From a checkpoint of a small mixture-of-experts model trained on Wikipedia: 237M tokens.
Below are experts of layer 2 (counted from 0) of a mixture-of-experts language model. Rows are named router (the router's row for the expert) and show model dimensions 128-191. Each number is 200 + 40 x the weight over its row's rms, rounded and kept within 0 to 999.
After each expert's rows: a language model's description of what the expert responds to. This comes from a sample of Wikipedia text that the model never trained on.

# expert 17
router,213,145,184,242,264,187,186,213,228,251,160,221,212,239,232,239,157,188,180,76,209,175,183,192,225,225,158,203,180,195,239,184,158,210,170,165,145,178,239,150,220,210,185,189,129,158,185,201,189,186,152,157,192,276,202,180,207,262,255,264,212,247,203,195
Description: Quantity words opening a noun phrase after "a", "the", "with", such as first, three, most, many, all, often followed by "of".

# expert 22
router,257,184,170,246,147,181,178,234,194,225,169,203,267,298,187,186,211,153,206,135,133,195,165,160,195,226,169,239,240,188,204,220,187,195,186,158,210,141,188,146,237,262,213,93,221,167,246,139,182,162,130,184,229,248,188,157,262,251,259,201,256,167,188,203
Description: The preposition of after nouns like part, member, University, plus for, de, von and noble titles Baron, Count.

# expert 11
router,247,203,167,213,286,192,238,261,168,267,149,223,226,188,249,205,231,156,153,134,193,139,214,185,221,212,224,151,207,138,201,172,131,170,209,205,253,160,220,146,247,198,220,155,216,227,218,272,256,190,169,165,207,215,176,144,285,272,236,208,204,192,207,209
Description: Pipe separators between table cells and temporal words like after, before, later, when, plus the piece "al" inside always, false.

# expert 30
router,203,161,184,214,297,156,226,180,156,254,170,241,303,151,248,104,176,184,183,72,221,162,171,191,284,192,194,215,206,226,235,188,221,191,170,206,178,199,190,116,241,230,210,165,174,191,233,185,221,206,183,220,209,174,151,223,192,218,274,206,241,220,222,187
Description: Clause-joining words and marks such as and, but, as, periods, semicolons and equals signs in table legends like 1.000 mi = 1.609.

# expert 32
router,209,183,138,247,195,199,170,231,227,275,116,203,222,194,215,162,180,89,173,153,206,164,154,199,228,211,190,224,245,197,232,207,210,204,188,201,180,177,201,136,204,251,195,148,187,189,180,167,191,168,209,164,168,248,220,170,271,236,281,278,213,254,175,231
Description: Prepositions following verbs or nouns, most often "by" after passive verbs (praised by), also "to", "with", "from", "against".

# expert 55
router,231,160,240,214,276,155,213,230,195,230,195,151,206,232,240,182,141,147,157,160,180,151,243,207,195,189,191,251,165,222,259,153,185,206,149,263,196,241,200,113,251,207,210,138,154,152,195,217,264,206,172,159,267,203,159,93,212,235,246,255,271,204,270,139
Description: Bare space tokens before numbers or years in tables and lists, and word-middle pieces like all in mall, enn.

# expert 28
router,221,188,235,301,216,221,244,259,199,231,154,209,262,122,223,191,197,172,189,156,83,194,181,180,204,186,176,270,227,237,213,243,203,206,144,125,222,150,209,153,201,219,210,160,191,161,209,224,224,218,216,207,180,251,141,182,215,191,215,238,186,191,142,228
Description: Verb and plural endings like s, ing, ers (develops, thresholds) and object pronouns it, him, them, himself, plus up.

# expert 47
router,229,166,207,225,272,146,220,198,170,306,148,125,272,160,262,229,160,187,206,123,194,185,173,164,183,203,157,233,240,218,213,162,155,172,168,194,185,156,254,163,214,221,189,90,204,166,218,173,207,195,186,185,186,272,189,226,243,244,237,243,228,227,216,168
Description: "as" after "a position" or "served", plus single lowercase or capital letters beginning words, like l in liability, g in giants.

# expert 29
router,274,185,137,278,206,175,232,242,240,225,251,138,167,268,194,136,148,135,162,62,196,200,177,166,177,198,150,206,218,180,227,195,137,203,190,217,201,228,268,149,292,284,172,138,183,189,175,150,233,213,225,198,211,209,172,165,227,243,223,186,156,227,221,139
Description: Word-internal pieces like om, ity, ard (whom, stomach, City, Womack) and final year digits before table pipes or semicolons.

# expert 45
router,300,184,224,222,193,202,263,228,218,237,216,156,237,208,209,187,177,184,132,69,196,193,181,247,267,159,160,199,232,166,189,164,168,158,155,193,158,175,260,118,216,230,203,121,240,135,134,135,199,183,141,201,195,220,173,186,198,214,227,288,200,243,212,238
Description: Possessive 's after nouns and names, as in show's, church's, Chicago's, plus suffixes closing proper names like hen, ian, man.

# expert 21
router,213,109,248,215,227,172,215,254,286,281,150,178,213,215,294,243,216,124,216,127,184,243,190,182,188,221,242,245,197,176,268,168,131,166,210,193,254,172,223,165,248,186,177,115,245,170,176,158,226,171,169,225,271,243,168,124,143,242,249,223,242,177,219,216
Description: Articles and possessives after prepositions, such as the, his, its, their, a, as in for his courses, in the defense.

# expert 37
router,197,187,186,260,233,310,181,281,228,275,170,208,259,214,209,154,190,205,215,130,227,159,150,171,154,223,166,245,263,272,197,208,175,264,186,169,268,186,262,126,239,190,229,61,226,221,257,190,267,205,146,150,280,206,198,169,304,204,259,256,253,237,205,141
Description: Short middle or end pieces of rare names and technical words, such as he in rheumatoid, up in lupus.

# expert 26
router,254,218,273,256,207,182,217,207,235,230,170,181,244,145,233,166,162,203,153,118,156,192,152,196,204,259,107,240,243,203,178,188,230,227,200,188,104,138,239,112,232,252,216,129,245,151,219,228,216,230,175,289,192,222,160,196,249,163,224,229,238,175,209,200
Description: Capitalized nouns naming leagues, clubs, counties, universities and parties, like League after Super or Pro, Cup, County, University.

# expert 40
router,260,194,194,213,222,263,242,248,202,261,154,216,186,179,198,146,171,229,185,172,244,169,224,211,228,212,164,240,216,278,268,240,148,231,218,170,217,178,235,165,321,252,186,140,254,155,237,187,218,199,211,140,193,216,167,171,254,243,175,207,266,263,235,180
Description: The suffix ly in adverbs like famously, age in birth infoboxes, and table pipes, commas and digits in lists.

# expert 61
router,224,166,159,237,259,235,239,201,175,251,112,167,108,157,229,320,159,172,163,103,234,197,199,169,161,152,178,273,220,164,209,214,171,195,182,195,181,160,218,160,264,212,185,147,152,166,265,230,249,157,219,211,205,278,156,201,164,195,210,221,192,226,154,196
Description: First letters or onsets of words after of, the, a, such as h in hated, st, w, g, sh.

# expert 63
router,172,180,170,243,189,180,240,220,231,230,167,224,234,176,238,223,215,166,170,121,117,198,190,179,157,226,197,234,169,224,222,214,143,166,238,162,187,198,214,141,277,187,216,131,236,177,242,142,167,159,170,231,190,239,147,185,239,211,217,227,244,132,184,208
Description: Single vowel letters inside words, such as i in hiatus, Phi, a in baits, plus spaces and pipes in sports tables.

# expert 0
router,176,214,222,298,260,201,213,204,209,306,230,199,208,176,196,212,154,233,141,208,199,192,157,149,188,258,199,206,255,183,220,161,210,238,158,189,157,189,266,64,244,238,96,145,194,194,240,249,233,155,206,241,250,228,132,168,254,131,277,190,215,142,183,167
Description: First capitalized piece of proper names in running text and tables, e.g. S, New, St, Human(Giant), So(Fi), Mac(Math).

# expert 25
router,235,156,284,250,212,255,206,236,180,226,148,186,202,141,236,185,152,215,125,96,205,225,198,93,210,170,130,187,160,210,194,161,204,206,177,189,194,213,244,143,239,228,206,207,200,181,195,177,225,225,172,178,186,185,198,171,260,222,240,186,176,279,206,191
Description: Words that introduce lists or examples, such as such (as), including, like, include, after a comma.

# expert 49
router,169,145,213,233,211,174,190,277,178,234,198,200,200,171,188,193,224,241,226,98,214,172,144,226,196,240,177,240,206,238,203,129,165,190,188,218,238,164,196,157,243,216,174,151,234,163,187,264,240,162,223,237,144,184,198,137,227,209,244,248,233,180,288,182
Description: Pipe separators between cells in Wikipedia tables of sports stats, election results and chart positions, plus Total, Career.

# expert 46
router,210,224,295,216,264,158,183,277,248,234,152,157,203,160,162,161,167,227,250,144,217,177,195,182,156,198,184,205,201,179,308,204,166,246,173,155,179,210,210,124,228,214,190,169,227,210,215,189,229,203,144,161,232,212,144,194,292,260,243,251,232,217,223,230
Description: Finite verbs right after a subject, mostly was, is, has, were, also present verbs like takes, lives, include.

# expert 7
router,146,198,242,233,164,173,241,245,168,275,193,165,187,155,200,195,195,176,178,177,199,192,234,179,216,143,271,283,149,232,274,172,155,153,196,198,250,199,203,84,264,235,245,193,218,181,206,175,226,220,182,181,167,181,158,157,212,218,214,201,290,231,263,212
Description: Prepositions of place or time such as in, on, from, during, into, since, often after located or born.

# expert 10
router,234,176,193,262,240,205,152,238,179,190,96,184,252,257,181,154,184,140,170,158,149,205,180,176,221,187,200,194,224,232,185,207,171,211,203,245,204,168,168,114,284,261,262,166,233,153,222,149,230,205,201,216,175,177,200,184,236,224,278,212,219,247,175,222
Description: Periods, commas and closing parentheses ending clauses or sentences before The, He, In; also War in World War.

# expert 56
router,222,250,149,252,237,165,216,192,154,274,148,185,245,184,177,228,180,148,178,176,248,259,181,161,189,167,180,197,188,223,246,190,187,211,187,198,203,210,221,125,243,201,259,128,163,191,219,137,235,197,266,188,162,242,198,84,142,213,243,262,218,183,211,160
Description: Spaces before numbers in table cells, digits in stat tables, and inner word pieces like "ac" and "am" (tr-ac-ery, be-am).

# expert 53
router,246,149,191,282,260,167,183,209,204,228,186,215,214,159,225,192,231,188,114,79,211,219,146,182,241,149,156,251,165,208,244,180,137,220,200,159,200,216,192,161,281,214,195,129,191,188,238,149,222,233,211,177,243,252,139,198,279,214,254,285,230,186,228,198
Description: Election-table labels like Swing, Votes, ±%, the word "place" after ordinals, quotation marks, and the piece "ng" in English, Angela.

# expert 3
router,254,194,256,244,266,197,255,234,210,235,142,152,236,238,213,217,269,114,133,165,229,211,209,176,208,91,172,229,208,189,203,178,123,164,159,159,173,143,209,163,271,230,205,139,190,190,192,182,197,131,171,183,154,218,151,171,236,240,185,229,226,173,241,147
Description: Wiki heading markers (==, ===) after blank lines, table row pipes, en dashes, and word-initial pieces like re in remarkably, refreshing.

# expert 14
router,268,159,205,192,255,149,129,239,187,201,97,213,233,199,224,191,212,168,173,159,183,193,137,170,208,180,217,201,256,229,259,169,248,125,207,163,187,173,244,133,241,212,168,100,208,210,207,163,240,156,206,181,216,183,168,146,171,223,246,279,284,207,203,167
Description: Word pieces inside words, especially past-tense "ed" and "es" endings (kick-ed, bre-ed-ers), plus "ip" in Latin species names like s-ip-edon.

# expert 34
router,284,206,168,251,222,226,208,210,152,266,196,196,252,197,220,164,122,145,153,78,156,203,202,179,158,261,202,244,235,212,237,203,149,238,205,136,211,157,181,117,215,233,268,196,242,216,215,227,269,200,169,129,224,159,225,161,248,170,183,193,237,154,234,260
Description: Single capital letters beginning a word after line breaks, headings, quotes or parentheses, like B in Business, F in Founding.

# expert 60
router,228,184,227,255,220,156,235,210,205,224,179,208,212,184,233,190,155,138,113,192,198,218,158,196,170,202,210,266,273,218,205,162,199,208,179,149,245,147,208,142,259,230,173,180,211,122,170,184,201,154,199,218,227,243,175,216,220,156,265,198,201,241,247,208
Description: Opening stem of a word to be continued (newsp-, excell-, Econom-, comp-), plus evaluative adjectives like positive and table dividers.

# expert 4
router,251,127,209,283,288,181,247,189,205,204,144,172,194,215,245,237,190,91,170,163,201,228,179,149,174,156,133,266,275,183,222,200,135,203,200,181,208,147,171,80,267,263,216,103,215,204,211,185,203,201,142,155,253,210,179,176,310,239,245,198,214,213,284,163
Description: Bare space tokens before numbers in tables and dates, after pipes or commas, plus word pieces like ew, ec in stewards.

# expert 16
router,236,171,225,200,218,173,137,221,175,280,204,185,199,182,235,222,167,153,107,134,193,191,158,158,199,202,132,199,245,242,290,206,160,213,194,162,232,190,251,113,232,219,255,128,197,199,200,173,230,202,186,165,300,209,142,194,232,174,180,200,226,175,212,192
Description: Word-internal pieces of rare or foreign names and words, like ach in parachute, ik in Daikuzono, plus Cyrillic text.

# expert 1
router,260,178,222,205,212,165,174,234,209,218,165,190,225,140,202,199,242,186,219,102,230,200,155,174,189,206,101,206,252,219,199,185,140,141,146,130,148,145,193,159,272,208,233,156,206,254,237,163,193,173,173,160,245,210,173,110,274,252,258,209,228,233,183,177
Description: Function words after commas or periods, especially not, also, no, both and opening quote marks, plus ″W/″E in coordinates.

# expert 58
router,227,167,181,202,240,170,128,223,161,222,132,152,283,133,259,235,214,145,196,159,228,194,173,239,224,147,187,202,212,220,262,245,209,256,201,184,208,136,216,123,227,200,140,218,189,175,233,237,182,199,165,176,248,235,175,103,234,189,251,127,220,199,265,157
Description: Articles a and an after as, was, is, plus coordinate marker characters and pieces like pe in romanised names.

# expert 54
router,261,215,245,331,228,189,200,159,190,280,152,199,240,202,255,223,190,222,140,176,237,186,188,186,210,184,239,227,205,243,210,228,186,215,186,133,169,179,210,78,293,173,147,153,157,216,204,239,256,172,214,192,220,222,146,161,188,156,309,209,267,153,211,143
Description: First word of bulleted list items and table cells, often given names, titles or positions, e.g. Roy, Bishop, MF, FW, Candidate.

# expert 35
router,225,173,177,281,270,198,227,278,168,222,165,183,207,192,228,185,178,212,157,123,213,160,157,219,202,160,207,225,165,200,217,165,141,213,175,171,209,226,221,165,280,289,217,103,248,156,240,183,219,186,194,171,217,261,166,167,200,182,250,219,245,195,187,168
Description: Pieces inside personal names such as "im" in Yoshimitsu and Wim, the unit "m" after numbers, and capital initials.

# expert 50
router,198,171,215,176,216,165,236,192,185,269,245,165,244,211,195,185,179,181,176,144,168,213,159,157,202,241,219,243,231,266,190,145,195,189,180,137,235,160,221,128,272,202,188,183,187,173,171,212,255,191,203,144,188,216,162,183,246,203,180,198,200,251,177,116
Description: Words like Title, Company, Battalion, General in infobox or table headers, "ff" in names like Braff, and coordinate symbols.

# expert 57
router,214,190,194,241,159,194,186,159,194,242,153,144,184,212,252,172,163,171,259,149,234,140,177,216,226,239,194,223,176,131,203,186,157,180,209,163,243,219,250,156,291,239,193,162,169,250,282,158,175,213,179,171,206,241,215,202,271,181,244,214,188,181,212,232
Description: The or the opening a sentence, title or list item, and the after was or of, as in The square, was the son.

# expert 43
router,265,138,180,224,172,167,233,191,159,237,174,198,221,199,260,191,202,207,190,199,205,148,120,237,210,160,144,275,183,226,268,194,200,166,135,145,200,169,204,136,240,198,279,134,211,211,211,211,181,164,221,221,200,175,169,155,287,223,191,237,308,277,211,140
Description: Suffixes -ation, -ment, -ations and time nouns like years, year, week, plus infobox labels like Died, Date.

# expert 52
router,210,171,208,190,273,198,173,254,231,290,133,244,207,202,259,156,213,104,190,184,195,239,152,159,238,154,212,143,169,178,191,229,141,238,197,205,144,204,201,125,269,176,158,168,198,178,218,194,253,226,219,187,205,197,185,119,278,255,198,230,248,228,196,165
Description: The conjunction and in lists, medal table words like Bronze, Representing, World, and the on in agonist.

# expert 18
router,206,85,213,208,195,203,287,196,213,189,96,195,197,214,208,278,129,171,203,148,158,235,141,188,238,237,176,206,217,190,228,160,146,154,184,194,194,122,184,124,238,219,230,129,234,144,202,227,257,188,163,253,172,203,231,209,286,192,277,213,216,211,232,200
Description: Later pieces inside split words (res-urg-ence, Con-cept), units after numbers like million, cm, -year, and table row ends.

# expert 24
router,209,134,280,220,200,171,164,260,115,251,132,161,209,184,247,195,171,211,192,162,190,233,198,198,178,180,169,197,198,279,230,148,116,176,175,150,190,171,242,149,264,243,173,176,244,193,234,207,179,224,231,157,213,258,202,233,228,220,210,209,185,267,223,141
Description: Field labels and values in infoboxes, lists and tables, such as Spouse, Genre, Website, Coordinates, ISBN, plus single digits in dates and scores.

# expert 12
router,229,223,269,284,190,239,154,236,222,258,182,129,197,185,238,148,233,232,185,169,149,146,190,187,222,204,153,261,240,191,232,178,218,207,171,184,198,193,169,98,293,290,196,222,235,155,173,232,261,197,204,243,242,207,170,190,225,205,302,208,197,258,249,158
Description: Past participles and verbs after was, is, also or to in narrative prose, e.g. been, used, made, became, kept, served.

# expert 38
router,222,148,238,224,215,185,258,231,161,213,239,143,231,238,247,235,133,146,169,54,183,240,158,230,229,126,202,222,266,208,230,202,125,198,232,161,194,179,212,134,228,233,200,146,254,152,262,159,176,172,210,210,159,248,146,173,190,184,255,196,210,262,164,126
Description: Short pieces like "an", "un", "a", "ang" inside names or words (Ro-an-oke, un-its), and the article "an" after opening quotes.

# expert 33
router,206,194,223,242,146,206,159,243,230,235,125,231,195,240,196,238,190,201,189,108,159,214,213,135,190,184,200,183,186,197,220,164,225,218,174,141,193,146,235,48,232,236,255,183,182,195,199,219,235,216,264,208,232,216,189,123,240,197,243,215,255,180,236,142
Description: Year-initial digit groups like 187, 194, 201 in dates and terms of office, plus small numbers in score tables.

# expert 62
router,292,136,218,258,215,169,187,256,157,222,169,182,226,236,275,199,207,206,115,145,259,265,253,223,155,239,181,162,195,247,180,166,186,198,154,152,127,226,245,153,218,229,268,139,202,171,238,205,199,174,216,196,176,201,156,184,236,277,266,232,247,190,201,185
Description: The "=" opening a new article title, subsection "===", and biography words like who, born, former, musician, life.

# expert 31
router,209,226,175,223,185,178,158,192,171,226,198,181,169,238,218,163,226,167,141,164,184,255,186,174,294,160,211,259,172,228,192,133,172,161,206,214,194,199,268,130,260,218,194,127,186,212,188,188,171,187,200,171,223,217,172,174,254,215,255,210,266,188,164,204
Description: The word to, year prefixes 202/201 in headings, and word-start pieces like be in quoted "beautiful", in infobox-style text.

# expert 9
router,246,190,225,238,168,153,251,223,212,247,142,143,208,213,223,225,193,227,171,131,236,163,182,152,211,166,143,209,217,221,214,151,169,246,214,152,162,193,207,85,192,222,229,131,208,186,220,221,246,178,202,165,182,201,193,202,262,258,200,243,244,207,191,252
Description: Word-final pieces inside names and words, such as ar in vicar, karate, and endings like ina, aya, igan, aria.

# expert 48
router,233,154,198,228,202,109,203,255,178,241,164,156,205,232,214,203,182,169,240,141,253,148,212,193,199,186,158,205,202,208,190,179,95,158,163,146,134,236,197,174,307,198,205,114,240,210,253,271,232,160,188,184,247,208,130,134,253,193,213,200,248,178,213,205
Description: Determiners, demonstratives and relative words after prepositions, such as the, that, this, which, what, these.

# expert 15
router,252,182,242,327,206,215,165,222,180,158,139,158,205,206,256,212,147,231,145,163,196,242,175,142,231,177,222,246,217,200,209,198,163,217,164,190,185,185,203,39,275,202,166,184,156,151,173,214,280,211,180,196,245,197,178,110,218,193,275,232,217,169,195,165
Description: The first capital letter or opening piece of personal and place names after the or a comma, such as J-osselyn, E-ggers, Le-uci.

# expert 6
router,297,213,239,267,267,234,220,222,169,261,161,168,231,172,239,192,168,231,153,157,209,179,162,147,226,227,157,227,242,228,206,192,137,205,168,146,173,104,250,61,253,268,160,141,220,138,241,228,222,196,185,239,219,274,165,192,223,166,251,183,226,182,191,188
Description: Second or later words and pieces inside multiword proper names of schools, streets, parishes and places, e.g. High School, Parish, Historic, Airport.

# expert 2
router,200,202,217,259,203,232,185,251,234,263,101,135,203,236,205,232,176,191,142,174,183,210,199,176,203,231,224,177,179,236,252,169,183,212,160,127,221,140,211,44,270,255,238,198,213,182,197,188,232,201,232,181,227,245,187,151,240,200,254,207,226,235,236,203
Description: Final digits of years and other numbers after a year prefix, as in 201-9, 189-9, and table numbers like 61, 66.

# expert 13
router,265,165,226,234,252,183,188,176,179,248,185,212,247,127,215,229,235,165,134,151,184,195,185,171,216,187,149,293,207,228,242,191,165,240,192,195,170,153,199,154,227,227,132,189,215,176,295,211,249,127,197,205,237,227,139,235,231,218,209,189,180,222,179,183
Description: Articles a/A, modal would, quantity nouns like number, total, lead, and the ro piece in electro- compounds.

# expert 27
router,226,202,199,241,254,173,236,254,269,273,181,194,268,233,130,215,109,212,171,161,191,218,176,162,180,227,204,208,204,229,213,181,165,180,167,136,177,210,275,118,221,193,148,164,171,209,180,157,186,153,156,192,195,178,173,187,219,254,280,185,243,175,156,216
Description: Hyphens opening list items in See also or works lists, hyphenated name parts like Al-Farhan, and capital first letters.

# expert 41
router,226,184,154,280,180,156,179,192,165,265,154,169,229,172,216,193,252,191,187,77,162,208,149,111,268,240,189,245,222,181,267,195,157,222,172,173,177,203,168,138,244,232,198,110,216,158,245,214,165,154,141,180,205,256,146,157,164,173,182,244,208,227,191,148
Description: Opening parentheses after a noun introducing dates or asides, as in "(1941–1945", "(very)", and closing quote-punctuation combinations like ", and .".

# expert 39
router,192,182,252,238,253,216,173,221,126,255,187,180,254,184,178,226,162,165,133,129,226,264,112,165,250,161,243,152,174,239,244,199,161,187,193,240,258,189,160,139,208,189,238,171,217,203,172,170,166,219,159,164,188,214,159,142,211,246,325,234,224,153,173,191
Description: Middle word pieces like ad in paradigm, paradox, reader, final year digits such as 7 and 6, and table pipes.

# expert 23
router,210,163,206,267,251,215,214,278,169,252,199,104,183,260,235,173,169,160,187,170,202,123,225,177,208,138,180,282,185,255,231,179,186,228,294,201,125,164,211,133,252,254,264,187,232,179,240,188,161,180,191,182,132,221,185,190,254,189,179,151,208,249,204,186
Description: The adverb "further" in "a further development", plus word pieces inside names and spaces before numbers in tables and coordinates.

# expert 36
router,195,139,198,274,200,244,181,226,165,258,169,179,183,179,296,262,167,235,119,198,217,210,190,151,233,187,258,198,237,230,196,163,186,205,191,206,187,157,140,73,221,260,267,137,221,166,210,194,277,202,193,207,259,145,197,178,230,152,279,284,248,227,219,191
Description: Country, city, state and nationality names, often completing multiword names, e.g. York, States, France, London, French, Carolina.

# expert 5
router,237,176,181,237,177,221,111,285,184,246,149,187,274,227,217,245,215,141,191,82,213,182,211,188,200,202,181,189,166,193,252,185,241,188,183,235,221,167,205,163,250,246,155,105,203,196,237,166,236,125,212,187,217,164,166,202,238,190,250,191,210,242,175,211
Description: Colons ending a label or heading before its value in infobox lists and stats, as in "In service:", "Years:", "composition was:".

# expert 20
router,291,168,177,248,205,185,220,202,195,253,107,181,250,184,267,201,148,204,163,152,198,216,254,216,154,186,151,172,203,235,229,225,182,221,173,218,178,175,238,151,238,251,194,173,154,217,236,262,262,117,184,242,171,271,176,206,230,189,261,262,215,253,208,229
Description: Line breaks ending list or table lines, plus final year digits and word pieces like "our" in F-our and "ix" in S-ix.

# expert 51
router,237,209,259,285,146,165,232,234,224,252,172,174,182,214,277,198,251,267,173,137,176,212,187,148,215,171,235,193,239,241,208,203,146,156,202,149,174,143,152,41,260,232,301,181,187,167,154,197,244,184,187,225,208,255,225,169,202,218,267,251,257,267,177,173
Description: Final syllables completing common words and names, such as ogan in slogan, ayer in prayer, Orleans, overy, League.

# expert 42
router,309,230,250,337,150,138,195,164,217,208,152,194,201,219,291,224,188,215,148,133,178,204,207,155,193,205,221,218,200,199,223,154,206,225,210,177,228,157,182,72,232,182,269,234,211,202,186,155,256,227,194,151,243,247,178,193,227,223,289,225,236,187,197,188
Description: Common head nouns right after the, a or his, such as town, album, species, university, population, monastery.

# expert 8
router,235,143,183,263,174,199,209,292,231,279,157,127,214,271,302,191,184,272,134,131,215,168,165,186,202,234,182,203,150,246,220,208,161,179,210,179,230,207,237,61,267,247,224,145,226,189,188,233,252,173,186,241,265,214,121,148,188,246,263,223,222,187,196,191
Description: Middle syllables of foreign names and words, such as Kiyom-aro, Rösen-bach, Manh-ole, plus "Early" opening "Early life" section headings.

# expert 44
router,283,191,224,229,220,224,220,199,195,219,185,211,234,266,215,196,197,148,176,175,180,169,149,136,216,126,194,242,238,226,276,215,176,192,194,150,227,213,172,126,265,247,228,178,226,162,198,197,231,103,209,187,223,178,135,224,297,167,225,235,238,223,181,212
Description: Sentence-final periods, paragraph breaks, heading-closing == marks, and list-item hyphens or table pipes starting a new line.

# expert 19
router,251,178,187,198,229,146,202,269,172,235,151,203,191,202,209,170,165,249,188,138,170,191,177,171,183,150,95,267,177,258,205,207,167,167,228,213,192,148,219,162,289,203,263,145,199,219,233,157,271,147,171,222,254,182,180,198,232,236,273,155,193,206,204,175
Description: Commas ending clauses or appositives, often after numbers or names, plus and, or, except, semicolons and ),.

# expert 59
router,211,195,194,270,219,239,241,213,175,234,214,121,207,233,203,134,174,129,176,194,208,199,145,149,212,126,183,189,190,220,258,132,146,186,190,211,185,119,200,115,211,160,156,249,186,192,162,178,206,149,257,162,169,245,230,183,197,246,221,239,221,276,163,172
Description: Suffix and stem pieces of verbs and adjectives such as ed, able, ab in enabling, ake in remake, ib in fibre.